From a checkpoint of a small mixture-of-experts model trained on Wikipedia: width 448, 256 SwiGLU neurons an expert.
Below are experts of layer 4 (counted from 0) of a mixture-of-experts language model. Rows are named router (the router's row for the expert), down (a neuron's output weights, with its number) and show model dimensions 280-335. Each number is 128 + 32 x the weight over its row's rms, rounded and kept within 0 to 255. Numbers have three digits each.
After each expert's rows: a language model's description of what the expert responds to; "raises" lists some tokens whose logits its average output raises strongly, later layers aside. This comes from a sample of Wikipedia text that the model never trained on.

# expert 7
router:150147139074141122085109130111147117171134112104114128149117125091108120111203120139153133183095091180186119103179093146135114195111140095106133172165110099132127089101
down0:138184130130161168133142115088117082114157161064187109135119130132107129087125078100093182073179131177138139124166138151071063099152159105129125153139178129121171104195
down1:164154133146125179175145108144165141108175118128151128152080135151082121153076129156130172089131142123118030186098091199160116062081112118116128176082121085127094129093
down2:078053114115173160126124189166156148148149130098121158109106096117106156129089111103135087062153087159072142158138169136107132112109178093036060124125083099126147139096
down3:123166134120169084106148136131113143132113116103028152095110129128104086168130132106071111138126113124119107149030096055151134194154145132143149133178123129181168148128
down4:115082139083124127116203152100109122124101120137126157127101145121121054105121103123126089113073181110165062049115055104117176102106098167110090173112136120128107092111
down5:121129102158141133175094073072128194089073115130125167063125106173100126104061139114153180111078176147167118144173095116154127127127134083152095128061161064135183125169
down6:160162135107128114129112125195099120136232180135124131054117125083164105111130162128103104152087096100181098156137132070152126177071079090186120134114080107163131139127
down7:107084113119166128132064146067158168188178198153127169142068108171129063120124116157180098137158223128151160157073116181131134137145168177112142120144102188107104052123
down8:147220080096119153136152092169114048114153110194150150156174132085141114171135130129137159146145148129114159107064153100105034091147088188163147151112198162139145128155
down9:209141151089108096061110133146100145186148165131116128228156060118128112119120157092112131119113166115211156096098129144144200165153124128122138117190199157178148170098
down10:197193161065126141220113096129108215115146126101148106116120115130082120139148147112113137146097106077151142133124148146111117149140146200156114118133038126105091184158
down11:141123079142152097120161138166087137135124143111099119122131136063205123174093116161131090101135157114172169145109121132182160112131083132148125103131130162186148063100
down12:138129175133162134104127132169078201136098114096112144159130082093134144103124164141137126124151102127114142224152181128132141166085140155215083124129157088145173159127
What it handles: Closing brackets after years, ages or notes in lists and tables, such as 1978), (age 35), (NH); also United States, New York.
raises: "\n", " and", ";", " |", " (", "—"

# expert 1
router:126159159150107149136118156068105141120095082159111112127123222140145081118050092148069102088160132035153128064071118067135131099124162066108094145115124163115157151135
down0:169123106141090162145144134125099127075150119160197214131134124131099138144142145175154100133133134143143103122128119158140076120167135116160129157122114151128133205065
down1:105064114128120132157097106097147156125122094106155130149113155181113166103132099093129129146169124059184110104133161048169146145125119144115139109178097079158166075159
down2:145111101146133117154171179110083104091065123073083116139205158185135120140104106124122136148161122101117044105120104125133110091134094141156094157126080126126100127106
down3:165124145145146125138147126175123116128128130118185113110144146132152155118158104139133122107129120139155103131140098145133155107130129115136101136173133122140131097156
down4:125147130131114132126173167086142177177044140112133143177113139109122182133148143195110169150116182136125137090108093137153133137108133129103143120118133154168107140135
down5:195199079143093082184159063201112161114130115167133152134127143125131095078155105090025120140117105155122162134113095130115130147130087058168223101171085130204135225109
down6:153191113137171118144112089110135123125125074187127142129174085145116087110101126179119099110084158179099184190134211112209147127118138124137128096148117122088091141129
down7:129130056094135145136114060124158169122166144122126079101149117113156138130152106150115145094136157131134145124136121085128134129111152098146119056128093134126128079174
down8:081119114140056134063196170125142159126194155077155156105107031149125118099124166181162131120099044096153114129125106136141120173097119166079147132123102140112151121173
down9:114116115111103124153125131073110106158134178064089089020085133115069091161193096158093111117119155112201124153212035133141079116124151103148166099126149162149141168185
down10:169165067143045161124152126130139174143139154188167122104080119127154100109185054112196153130116182129137113177138121138103110065136131118082118061135186113127133118165
down11:165137134149134114135115132042143115112117126087128144142138095150129100149174175135122176190127129114151141155084150123164111141138111124129125138125126224166097127134
down12:138145136112146130092145153108115144042095090088162115127127092138208135128100132096091133143131111140128097134104122208096117135154100088094163172134140095110122066186
What it handles: Verbs is, are, be after a subject, plus dashes, parentheses, equals signs and first pieces opening list items or headings, e.g. (D, Mediana.
raises: "e", "am", "und", "un", "av"

# expert 4
router:083135173143162190088158119114145131121143174142110141119123119195071079134142103125132163160145121159098136162125193113169156070127076162138155142140111117090142151177
down0:193166166157118067092090072128143152184110167149134103146102107161167109124158143173180151132121127166118148113140126138128169077075151099132131132072107182167126176084
down1:125143105113117095155128152120112129099113118137127097145104174061118196094085130144109156110201164106141131113180144104096139173119093181073103150125117127141140095071
down2:157215207077161112101139080138190122097054096122131127137101148119188072133099136121126086126126181136062133094157145180111144134083156114137178163118101091196130127127
down3:127119196141095124101169176182142135137097165144157136106139107124127164131169111145095121088106091106102123113130131151099113125109147137138123139139145166161174143175
down4:160127094115131124186133143092156141121124115112147093153091110144154095119111158179125135134195103143114166050117172179104141150091133128082084122107128114082095194084
down5:145092097140071118105122131082141104093136103182133144194183063114124133072124132126128122165135130157172181126143100111157055169130137102158144135115140176129142098127
down6:146133135108115122174131089144111129150114125111170103126090140125151083097125150147135135085070169126140151139173158143117138111099144157148114116056098125088103129150
down7:082123105114128135056145150110100127130081134108092136063168130091107130040169130128155117127150125134124110103137091120151151129126148133129137134110118114135179184116
down8:120118132163146171151132099119081128113134170166170127174139128134064099153116119118089087166114120091144064090073166123139085161169150155178132128117084139132181112127
down9:107107153226114134130117171096109118122133149140117124147092131114123139169130087071139189132098153048195150092120113093096127169167149115078181083156193142125134112141
down10:174116165121142121129112129040127015120139125143088126092190136142132150128108133072093114117149208088137148115130163120132078136130109088133132135104107087191112089112
down11:128149077081069114161185132123121162122106082072084123080177133122133102151125098122139106150122122128161135128108138085152108131165081136114054100148059111095108175050
down12:145152112190087119128117145130128103135147133156124186138130149183172166027149106134070145072127145113161092134116131092154126071126138121114174136187136131123058136121
What it handles: Main verbs and auxiliaries after a subject in biographical or event narration, such as was, had, released, became, played.
raises: " to", " by", " via", " on", " the", " in"

# expert 13
router:088123085048148138107142158157110189140141123148065154140130127142166086137110086155106179155108119109138148135094145105089159127090099128151146149059093112108051130148
down0:149182102040190151124129083042101108120073211138151141094158141106152102130200127112111102137138125152132142137122220138118143090116136207136113160178145111149141113146
down1:118135154081123132109071193128138132144116089141137200155130149124136172126107141096108163160166124112136143072147059130149058181135098083037160115140142145085103143142
down2:127163124135129131128098092173178126139096144133175087141125102132114140086145157104161128168213132131182099157091173153154130124128139092106145138163130089176166064162
down3:148094161096122030122134086145155117173119156135135110148121129128191172112118190120131206090102135158173114109112151100171091084082129123125108159053096141186171173147
down4:194136094133120148202178118153086096134121131121144119118120138131166108128100127138203143205098129137100151107160116133148113126128125090113103131154082117100105138162
down5:102128177057122146137175119130142129100121094172162122079098099128098168104161116148162217092136115164041135114144160107149157134165116094128068103069114110132153115168
down6:171175152097158179152102185127162065125080138117065116146141171093204175127132141096148131063167121124135138148140076183140123127144154134099099093120152113137149107133
down7:113145159148093128104145113129121157113140133107172085152115146134125126152105123133147129164173145098101102169118169135086131117057143122091077123129104099075144105123
down8:073171127149116123170167116120178151094122129119107135140117109084104171125165082128113096095129130093108153135113122121123118131063118081161140135131188138113127130162
down9:103112101132191130042157121144156143116114124124169115120097129136143135168129154135114193165119134077121129123124140135104143116097137129139121135093083035128091142144
down10:138131112109045103120101122085109111081117123094131137123110145150144164119187206148122092096182164094071133140171124112123135122098117156139134112173147091111171161108
down11:136122162142145149086115104123114237130076153154143123073145135097134061113174105139131128158118127176180159116163095128126172063119113137162117104112146129057121122063
down12:130157121072124092124111072125124103114101059147078137203102123168143125062116173136138111101160160165166114141158112135164142152126134072104130184117131043079142146116
What it handles: Line breaks after headings, list items, table rows and taxonomy lines, plus sentence-final periods such as years., time., ".
raises: "ros", "ened", "ograph"

# expert 3
router:126120145156134149117137174073159129130109114112183133090120109121041084127079112152147208167122123158136146093159187118199153109131090097124190177145154111141095135080
down0:117136139176124126157150108116115098111118079106129133091175060131085091111113067112168150146127110133140129128181092185114088111088155134101143174086127101140130123106
down1:120121060199118097191127134127154073185096112118115122067082144127180140096107167100098131141127183158182121072096111150180189144136130148132110147170176146125073118224
down2:106175094160129165133130136119137134161128147143172153121072138154125161144119150103148158119125056176157135122130128123171123141133110123080148226094139118137114173129
down3:154063083116122130150150064112168101158071149096088150083133131123144163131071182159125127153188151159146139130135119106117111106155151145145148111114109193113103148138
down4:111123067086161164194091098097166108110115125090101112110126095152114107118140066122160122073083159136115126147098144106136108103076115119189096115141099162131142158068
down5:065140096101116155134206169138202143099048099078184150075139122190122140129178094143141058165169155130144091123125111110117153156116109092087165070095091107082104124135
down6:129096080132059126136160100184131070109143133192095124135134171177125049200142045149106172123100118195144116103131170136111101132121125128136170134112117085155132108134
down7:164147135133120058096115175105128131139120125106088123084166135091199117108144110126109116105118152111155059126184054106136181147129145175141141114146109134142113166135
down8:105082159160136079184129122139135179172107085163078178153085131072160134077195128202137099100123152110082066121128176089133088117132135073126150197135098105103132128095
down9:102121170152150129094096113114137114112094102133144142122125160087149139151087135119139094125114136148112157127129133113090032128116126179113121122142131041111100121130
down10:129117128119117209130114135102112117112150047106114101141189147212102122100176128089054110129160109103037151108109164092121133119106131164130118119044161155085132132119
down11:143032124116125096223164131103127082089117112114119181151144080206121097150103197167105122151124135088109064102070160164201171124091131114125062061145101132126158075137
down12:103099116137073066090100115134104120073171086062128080142128117098168180102113082123108126082131148107174107127160086139136079134125132125075133135096114123122188155131
What it handles: Prepositions following a verb or noun in running prose, such as in, to, for, by, with, into, as in participated in.
raises: " the", " an", " a"

# expert 15
router:127095154111098101105169080166174083133185089157111130166092154134080145110152109110160154112144119157160159126131182191114043069158110104134098103161115111101148135128
down0:101141105161066120148122150128167126134138100099116089152111096123058105114121130113158135115176093091191154133098102155159105147130214126161059142121109162131124105077
down1:086183203177092096126145148137092156119086130084080193021094178125127170185143096136125081154124120130110079132149143098154101160149101183154139148125141096241159132123
down2:139090090111137124136181100165123108152112134143141169073166142185114106112166187126128143161123126106145128131122133093156131085164135146124175120133133111158111112072
down3:117148099133123148098128114127136112183144177168127065127164141172140081120139116072161148090139127171118171155085135122151168115149102138146127128216135171151164091150
down4:068138154148111143098140103178139127110113155050156112152134092058135163137165142127124132138128147098102132106138175133076197119137113111196151132131155115175132137143
down5:133153089134139146064078108102161136109136124124141104146118137126129142072122102153153160168150175121134108179103126147085150126128117131172141140156049165120174104107
down6:161136139164106179123060141104053107143129142111122151150154189133043118144119085117108117140094060132108090099139162124161194140120123100121126158126094130147181133091
down7:134133117128101068146110111132149132151121036100101098147122147153137121140129100128077086147144117145177144135135131125127121091136118178112102153100156045150127210126
down8:134123175120115085147125089112083130184131105092118092128087111119064107114103066144092084106106149176177108122137136121093128120083125153121099134133122170120121196155
down9:093121086127170127047073071135120213087148110099108113122133071130129124137137121108194109170101111134139150119151138117161058157246161118089106083085088095143124091042
down10:133114110152061137125103100114152163120105187146118093159153065119179118104121142118129136115085134088152146127119149169163079140121099142158137126093126188129138089171
down11:073140126097128142119128124122196108127212103119134163142119101234131071120133120129096147112142125137131064126127119089127120115140106133116112103083122098165095179115
down12:132106103129122119080095133088143138135132123123126175139055129125156136126100136127138139135130115195124184124133134132082110159019118063044074194102156117144112124098
What it handles: Head nouns ending names of institutions, places and events, such as University, School, Street, Council, World Series, Research Institute.
raises: " (B", " (M", " (P", " (R", " (F", " -"

# expert 10
router:156163093111138137168153132166107152186122151158166105109137081208120140145169173100082109127072141151083125144168169171136137155169150157143077100087101099087119104080
down0:143117130132133191129065153083109138181169168123163148192179155144147102051194116115136129108148163139112135126157173115138187089188113142126104062232175130137112124077
down1:159153102125189117107178124151143146182135156141136163129137160109138123157171194103131120107145073193128079192122153171139104091137117171107188188182139126116132141166
down2:118138101132136189175092141139156130136095104105123107136120194179157207132122117117088095132122109115102094110106143090158128176166134130136081099093173182084158117152
down3:079130181180089135132155108123077095100132122149135092113148151134023162091147122126175121114130030143132089098212122119172203094219137094126127131062118096129174142173
down4:181114161130118126120174158151138147105147152151139188117119133118162142151125080104075064108136129087113104156156156085140093167127089102185093155053093136128100096119
down5:151104138112109143196132102157140155153114144080103151133081134125187148055159172167112104117143126093164129108080094140085129104129125081167136190202138136148112156135
down6:170165133074099108154111140129142129140128133128144110119143115112139098118133022126116146128097157132119121157170118108097111144102176130147091199132122124181139156135
down7:105131148122101120109104155100106139141104100138130101157130151127118068085151124136139150110113143142128134123076139201104153129152155106095129126158126113132128134126
down8:141061138090098087141125124105102105150130170095168087072137083125119136134126139145087131138116132175100145131102130107130169113158049132137131087128128121233103108095
down9:116085102133122165101121100086121189152129140156114103130185143128182134141120138133194031171153074105124191092080099152150130087103120104118154138119121092159197111135
down10:083107124061130100105149119114151101099186155111132113130131114098164154166065146125131128132208173132225112078088126161143102137165167120094068087114126072154163104160
down11:139089084071133096145023181169077103116098141127211159099128135150134143116117110165136200150147119083134091104112110102161155146134152127091126148196118041099110115109
down12:129063154060130145119169156156123150190128116139085147082125138099069102120105064177110126156180161121136107119200115128112121103210076145131079101120127142093116124129
What it handles: Plural and agent suffixes and category head nouns ending a phrase, such as genera, fishermen, mathematician, band, album, footballer.
raises: " and", ";", " (", " (or", " (the"